Experts of a small language model: 178M parameters, 416 SwiGLU neurons an expert.
Below are experts of layer 8 (counted from 0) of a mixture-of-experts language model. Rows are named router (the router's row for the expert) and show model dimensions 0-127. Each number is 500 + 50 x the weight over its row's rms, rounded and kept within 0 to 999. Numbers have three digits each.
After each expert's rows: a language model's description of what the expert responds to. This comes from a sample of Wikipedia text that the model never trained on.

# expert 30
router:458517438523560510420534545456407438512495532460430539507412557458464432558570531559539450470421500537529528442515498555473445450497544573525472525534573416405570505470529534505533452449550537554444489571533440568527454582437438558439501572435542554546515469531504596435433549494570456576465606460517449449515502586510471445546431447441551462502485571481473425433545446545470466559525
It responds to: South Asian names. Pieces of Indian and Bangladeshi personal names in cast, election and film tables, such as Raj, Bh, Kumar, Sh-ob-ana.

# expert 16
router:457556445532578537456521540420418458562440485451453535531424535458467475555542604558469489423454532498522546445509528598459479434527547508550501532496537460444544451502511547458521534450497567525474515541519443520489458552439511524478519534439574512544527488571526526457421521530552445562462584474546458415563501542532475476554478466445595451549424556405441472411547464515401422551496
It responds to: Passive verbs, math closers. Passive participles after is or was, such as used, located, situated, defined, plus closing $$ of LaTeX formulas and sentence-initial In or One.

# expert 34
router:445552436541569554446553575458416472558451545456443545535427551458455458537546561561475451449445552545554542440533510541438446456500560561525461540556557436435544452440555532472563475477551570542451488559545466548556447558422452548458516559430559546561549446560542562443439533536573452556465567472542448425538502557521461446542465449439569453542440543449443453431562449526444437548511
It responds to: Numeric table cells. Pipes, spaces and hyphens between numbers in sports statistics tables, plus However, coordinates and U.S. in venue listings.

# expert 9
router:419543479530551556448535532415437486556440545421483495522452512467428441525523591514486462419456504539505555484523519559456418450521589549492478552562554447455544438478560560450495515407516573566471433539571476496515451571398466583465523547407613481520496411551527523437440540516544438548456524438554411428489513564568447422542436427458523470544427575464453506491582482547402465539499
It responds to: Verbs after subjects. Main verbs and auxiliaries right after a subject or to, especially had, has, have, make, provide, often followed by been or a.

# expert 13
router:445551436541571554446553576457413471558451543454443546533426552458456457537547560561477452449445553545553543440535511540437447455501558560525461538557557436435543452439554534474560475478552568542451487558545465547554449558420452546457516556430559544559550446560543562441438535536574451555466567472544446425536501557521459447541464447440570454540439544449444452432563447527443435547511
It responds to: Numbers and word pieces. Digit pieces in years and numbers inside tables or dates, such as 19, 80, 64, and mid-word fragments like et, ate, go.

# expert 39
router:488550433537531568457547560494434482575436557432417541524463518417474446573506536564515455448450532572525559448524495549468452467503523552517488504496553436448534476446545535492558456446563543548504450540551440540536440581413458519452501518470531529527582455539525554478419554539567450567453574456577486439539556501533449496558463454435564472558450559454437470435552462542474409510478
It responds to: Occupation and nationality nouns. Occupation nouns after nationality adjectives in biographies and obituary lists, such as film director, footballer, politician, and other topical nouns.

# expert 11
router:445551436542567554446553576457414470557450543454442545534426553458456458536547560561477452448443551546554544441533510540437445456501558560526460537557558436434544452440553535473561476478553568542452488558545464548555447558421450546457517557431558543560549446560542562443437535536575451555466566471544448425538502559523460447541463448441568455541439542449445452433563448527443435547509
It responds to: Table cells and digits. Table pipes and line-ending pipes, single digits in numbers, percentages and dates, and word pieces inside table rows and citations.

# expert 7
router:447551437540569552447553576458413472558452543454442546533427553458456457537546561561477452448444553547555544441536512541438446456501558560526461538559558437434542452440553536475560474477552569541451488557546465548555448558422450546457518556430559543561549445560543562443437535535575452557466567472543445424536503558522460446541462448439570454540440544449445452432562446528444436546509
It responds to: Coordinates, lists, script bytes. Coordinate symbols and digits (°N, ′, ″S), table pipes and list dashes, taxobox words like Insecta, Class, and CJK/Thai byte fragments.

# expert 25
router:431558466522516531526562486442472431587479526439513560562493567442460489575550601620488505468459529485554546446557523526436454469534577520500475574562518466456517490505502565512580458448484565500431505559513475546599450556425502518499529555457574533573561468545524576450448522539545469534452535461565458459541568589493437464510471406508519456506444514449491509475549453476495442538517
It responds to: Century digits, name pieces. The century pieces 20 and 19 at the start of years, and short inner word pieces like ec, ic, Mac, Luc.

# expert 12
router:437550423509502530451511550450422499555410514472395518554482550434439486525564529561515452460438533556505566397551487480429480439480547511503402511556621449445510473443570533480564426462542576538433459565532483499517499564417424556429513554451550465555555459531584528467468525512544448520411559467586478447535535572512422462556448482442569415564435553449468481446517486520470479563502
It responds to: Plural and name endings. Plural or suffix endings such as s, ians, ers, ics, and plural nouns in organization names such as Railway, Forces, Services.

# expert 5
router:435557455554523548451559560445423473556423521467407580544416569451474472544538523557509474455435521569526534426500514558465447456514576571516461534570548465447560434459564532510551450453542588556467502566540455538507452523432478515494513522466537539555550461565519579450454542542589468552479572459550451402540497556513461478564424425483594474555432521488448449423578435552469460551518
It responds to: Table header cells. Column header words and cells in wiki tables and infobox lists, such as Name, Age, Candidate, Player, born, plus closing brackets.

# expert 6
router:445551438540570553447553576459413471558453543453444546533426552458455457536547561561476451448444552546553544439535510539437445454503557559525461537557558436435544452438553535474561475477552568542451488558545465548554446559420452547457517557431558544560549445560542563442437536536576451555466566472543446426537502557522461447541464448440569455542439542449445453432563446526444436548509
It responds to: Clause function words. Commas, which, was, he, it and other function words in running prose, plus surname endings in citations and tables, such as (Schaus, 1923).

# expert 37
router:466515487526556550490505489427448481567479549436484517564456572414417451579538552517489477440458555560548564431539507554443505438489563565555431517550578457474566489427564525493543440470569597547453423511576432536581477561478451530500493507488595541571518495565570554444469514525510473548467553491577466445533524533526435431573448458460529517535430514414470477461581424576423501495516
It responds to: Paragraph and section breaks. Paragraph-ending periods with blank lines, section heading markers ==, and opening parentheses after names, such as Regnosaurus (meaning.

# expert 32
router:447551437542569555447553576458414471558453543455443546534427554458455457537548561561478453448445552546553543440536509541438445456501557560525462538557559436435543453440555534474561475477551568543451487558544464546555445557421452546457519556432559545561549447560542562443439535537575452557465567473545446425537504557521460447539463448440569455540440544447445452432563446527445435547509
It responds to: Clause starters, name pieces. Conjunctions and clause openers such as and, While, Additionally, who, year digits after 20, and mid-word pieces of French or Spanish names.

# expert 35
router:434549451536578554467557573473402480559472550449438538538422543461452468539540574555483459452439554532575548439531506545449448451509533556514461535559576432419550457436554534476544473476546578550465476556556473559557443564425448552464526550427554538572546452551548556441445513538580466566471560461541456422538510544529463448550464469445560459540442528441457450441574452531444437551512
It responds to: Numbers, dates, infobox fields. Digits inside numbers and scores, month names in dates, and infobox labels such as Occupation, Genre, Labels.

# expert 23
router:445554428527527526463531569449401444514472542447457569525425544471462437556555567561518469500446544508569552475517507548442435437510559524546457523514577441437525430472558517525557452452560549550482473571526495525535478524442429600466499539433591561536533474574538540471405555522559442577466526484549439489540519519525507475544433474422541488559488527453436481417568444542433455517476
It responds to: German and Dutch words. Word-initial pieces of German, Dutch and other European words and titles, like Sch-reiber, Ver-dienste, zu, von, Berlin.

# expert 21
router:449555426527583505434555570446430468528435530443449561536468531455471492534528570520495452444441570542550552452518533519461466459510542556507453516568570422448557445423544500449547482444547559569487506536526469534530473576402475562493544556450533568518554461574571549451461538539576458545469555471564450464560503579504468474549485457408597474536454545419460463442573425520433450547537
It responds to: Superlative and plural nouns. Nouns and determiners after of, one of, or the most, such as others, those, these, coaches, type, items.

# expert 24
router:460524487506579529463510522458421479574460556454435604527481556465443490531573556571516455481456552542530548408537500497482437447505551552549460535545555459441552423476563525480588472478533566499439464522528475538540482533449429577480559601468529529538571443533544565467492539571577494539462523479543477435507526542517448481510428445453552460594433552475463440424548438531417451544523
It responds to: Dashes, pipes, signs. Table pipes, en dashes, minus and plus signs in sports score tables, plus than, to in ranges, and the piece ab.

# expert 18
router:433533439555522547479572592488432445563475510472411544485457506500452442553579540483497464438486538580560534465512493539437491476450509557547489488553554437431528468473541533455531481491546545516482493594592499559555481517428427521508505582411497565541516417511598512471473572548604472540457524471536455447548553528547448471554441449473590395536504596437491434463526444539482409508469
It responds to: College and pro sports. Sports biography and results text, especially football after played college, plus team and league names, NFL, Harvard and table pipes.

# expert 28
router:461511432462517509463561556411431447533471541416432528536469534466478435510582562537465426516432554540561613431560534520468425439509505520521449522572554438449447470446517554490526476455534526506435509533523465526573470512467474565447554534461515555570550452540539589473427515507549479543451560505537497461490504589577451460536467443447567482512490592473490479378526452528428493547490
It responds to: Wars and months. War in World War and similar conflict words, such as conflict, crisis, invasion, month names in dates, year digits, and the piece b.

# expert 29
router:419544414520546520431519577446398414532447547477453535516462527483466464478534551547464417434452539516552527441540530556467422434523544529497499507546538426437551435465525556489528473508546569487425485532554437504540452558465497587478480520426622517548537483543555574440479549545526480573502553472568426429542502555519506439499467447428530427502430557431462435446539433532405396525507
It responds to: Speech and lyrics pronouns. Pronouns and words in quoted speech, song lyrics and titles, such as you, we, I, 're, Yeah, What.

# expert 26
router:465548428533552544453529574492458458565489547443448555550422549454498433533539541564458463439465531534565578456552507514454463426499540555477475557528585420465537476447537543478514457457544552548486464530524448513523454541418442560457523532436535500592551434567528529427460532568573479546441556490550451416550502519511471477545443480455594444562444503440445425400586447525458463566490
It responds to: Tennis score dashes. En dashes inside tennis set scores like 6–3 and 7–6, plus pipes and spaces in results tables and the word both.

# expert 1
router:468576435553588493442553557465401479550462534458436594518443562483494420575534547595490445434465551559530544449511499549485440435475538524533466577520541425451559460442495530494531501460550551534440486560513445551557453521419481543450504551430562498611536463551576560456438556492591433536495557457553441464524520514524480444513477479458571417532451495411438462419566473529442473548554
It responds to: Spatial position words. Position and side words after an article or possessive, such as right, left, front, upper, rear, often in descriptions of buildings or bodies.

# expert 27
router:452569482514541529421550543454455511548484540444406528535429590452431453521514553549502411491432521513517536446509475498480448438516544576540437508579572453403582426486540538491559447442493498525458496536603482576541474554434439522472498542451596540566550455537538547457439527503569404571494508484531449422557552546562482478528456461444549488552487474458525449459548445523456481532477
It responds to: East Asian name syllables. Syllables of Chinese, Japanese and Korean names and places, such as Kwon Soon-woo, Hamano, Guangzhou, Tseung Kwan O.

# expert 31
router:430549510523520544444577552441470499508480562523402513589441516442425484541543515541485493433449568501588550445524574546414475447485567588505425540531531426449493483466551522478600484496486593533462520562545464543611458487490459528480482575480524511558528471548570506470423573539546422585482546391595462472579519499525439482569472485430559459509446559444443444460553466548454443562535
It responds to: Headers and table structure. Infobox field labels, section headers, and table separators or pipes, e.g. Awards, Preceded, Born, votes, and "received entry" in tennis draws.

# expert 22
router:465559432584536611438592550498481433523456551484465563576473573481447417533548517579489485431451501577551505466535516560438445499498522476531439511525593411462535448442504566492563476447535512551441473557541453542513411565401470555479532548415575510546544466568563571440436549512549417529489553436599452445528503539512465468534464456484562502553492578436449514437576433543479464534498
It responds to: Food and material nouns. Word starts for foods, crops and materials after and, with or a comma, such as beans, beef, salt, sugar, corn, oil.

# expert 15
router:491561462559578535440536572478448455556498563431436546531472580439434468522569552543496453412456525620528538415524491547454442441489521508459405563590608435501495475441549507444538485472562546503424504588555458520528468548440460532479538540437513516607547425565531559468465529564548464527443582475504445458511545568559402431491419473456525452558386567440473493468565464540393467507471
It responds to: Slavic, accented name pieces. Name fragments after an initial capital, especially Slavic or accented names like Vadym, Máel, Zhukovsky, Kate, Ivan, and Chief.

# expert 3
router:424567439530538544441570529490420450592462553451408571510433554472425474562565567541487460463427532588581552450509549555486470418512534552554464534541562463453529469441540552493585445447554551556472459538577469569560444538479471499424526582392561529541532446536549528427424533554562448604459547477579483458555519552528438428520460464441523476544447538479426461454563486543439455551525
It responds to: Definite article, possessives. The word "the" or "The" after prepositions like of, in, to, plus possessive 's and its, his, their; e.g. "in the family".

# expert 14
router:427591455547532559461498561449450416568473567440457558519447562491440483555575548581512456469459507556536541449495485506495410471498548568468445509557546433413540491427544523449502487504529528569479439548511443547540436517473474542489470561421586542537532492577569613489409596544601479555424519469522462443498487536527509490517428453442562471500405510422472440490601452507467487572554
It responds to: Table, statistics, chemistry tokens. Row-ending pipes, parentheses, colons and digits in data tables, census statistics, chemical identifiers and gene-function lists, such as vacancy and signaling.

# expert 2
router:438561412541605561476508550463482470518426575522431465533489562454514482565541548568509444436437551586615493459493553558450407477510556557522520518563519506408557476434568541510546471501564564508412446553622450520527487538424412535412545531472540524564538508512530596439472490579522480521480494426469438464526468562473434442580488436446553453502482534461516501389495467554498486508575
It responds to: Mid-word lowercase fragments. Short lowercase pieces in the middle of words, often after an r or s start, such as arrears, vehemently, voluntarily, rudders.

# expert 17
router:451536444519540558423594550421471497552489552436421510595458566464447461547568553536478479468433527586559544462534473529482460443466534538565457509517574471463527424490526551468529503459525542531474468526503521546551474534458455544481502566504586501581525480551538599468448539526564454525439536500579440472586549580538487467566415473419522460527436514454400484421553471558466466543477
It responds to: Date on, place names. The preposition on before dates in sports and history text, plus British place names and regions like London, Northern, Liverpool, shire.

# expert 36
router:445551437541569553447553575457412471559453543454443546533427553458454457537548560561476452449445552546554543440535510539438445456502557561526460538556557436435543452440553535474560475477552569542452488558545465547554446557421451547457517557430559543561550447560542562443438535537576452556466566472545447425538503558522460448542463447441570454540440543448445452433562447528445437548509
It responds to: Dates, stats, taxon suffixes. Spaces and digits inside dates, scores and sports tables, taxonomic suffixes such as idae, inae, atus, and prepositions like at, by, from.

# expert 19
router:428578426544529522439539544457396447566470522472454613539447490432476461504584489534501462492455549529611516495564494485485470453507526490564398504556564461405550484477490556469511473432566517537475495508543477548559471536428467505475554557456544520517516418602524511433498527551519433552489563505565434487534559525511463438520473461481610429528425601422473453459498494553447436526497
It responds to: Proper-name continuations. Pieces continuing capitalized names and places, such as Rockefeller, Pitchfork, P-51, National Forest, Historic Places, and "of" in Church of.

# expert 38
router:421552456565570546409522555446435467531505549443495540542453554425445442551549567533493449419429588574561584414525465561429470454508537567515415573568535482451554471499553525491577505483522561560465453542539433541544444535440473549457535546454574559558571465535589535462467506542550439554457554476558435417541535535523482437554454446470561433563469497466460502497544493535455407540500
It responds to: Commas after intro phrases. Commas closing an introductory or appositive phrase in biographies, such as In February 2016, and life-section words like Career, children, marriage.

# expert 4
router:473518448577577522428591532481440490566408516476440501527417547484481496517574492494508423455467572546574491448573488557433475468502512589551498530560560462451539413418487517461571406526608561495408496528571481582486460564427497506440507514428518533507523440548526551449504566542546414556481544439506439397556508549516398468554466444461540462545462527501435454445533448485492444548490
It responds to: Foreign name fragments. Short mid-word pieces inside Spanish, Portuguese, French and other foreign proper names, such as Cic-l-ón, Montp-ell-ier, F-ag-undes.

# expert 10
router:446553437542569552447553576457413472559452543454441546533426553458455458538546561562476453448445551546554544440536510540438445456504557559526462537557557437433543452439554536475562474476552568542451489559546465548555446559421450548456516556433558543560548446560542562444438535537575452556466567471544447425538503559521459446541464447440570455541438541450445450433563448527445437548509
It responds to: Prepositions, articles, table numbers. Common words like in, a, of, and, periods and digits in prose and table cells, plus inner pieces of surnames and place names.

# expert 33
router:471518482554503543423498603452419470531425520435461525563461545487477489541563586565509421480465524604542547460491524549489421467464587540530432546540546485427550460479582546459570449462540608531439446528505480540511481524402433509484550516464529512549516450520506526449450593551557470546503580470544439450490578563510479401572442444418543475530465513450394448423566464530456455524569
It responds to: Table and field separators. Pipes in election result tables, such as Party | Candidate, and colons or semicolons after field labels in lists, such as District:, Conservation status:.

# expert 0
router:481527435511557557478571582420436472515485522471450527551433563486464423564533586554473434439448523555582554470520537539465464460488536548556451528568557454464509439470515521513530453468564552529485500554528471497539451595415448544459536545422556547530527435507504563428434541501575429537464552506555460454562550548511463469555435455414587454528452539478439447437550440549484452540493
It responds to: Nobility and biography terms. Words and punctuation in biographies of royalty, nobility and knights, such as Pope, Holy, Knight, Crown, Thomas, and name fragments.

# expert 20
router:446551439540570553446553576457413471559453544454442547534426552459455457537546561560477452448445551546553544441535511541439445456502557560526462537557558436435543452439553535474561475478552569542451488558544465547555446558421451546456518555430559543561549444560542562443438535536575451557466567471545447426537504559523460447541463447439569454541439543449445453433563447526444435548508
It responds to: Mixed word pieces. Assorted mid-sentence words and mid-word pieces, such as flow, gene, loss, Outstanding, plus digits and line breaks in tables and lists.

# expert 8
router:394570448543528564440571555451445513540436501449493532529449554442443447529562535541537496493480549496542535415600566543497472478507517545553453509559544476478517438455582548422546467497560510536446478562560403580528507527406443555468569540407548511533524461527511481437391505574559478517472505495546453450514531553531431418550464414488526456505433514483451442431513449513427472562472
It responds to: Media terms, -ion pieces. Mid-word pieces like ion in disproportionate and acc-ording, plus media words such as review, episode, version, Magazine, and Japanese katakana.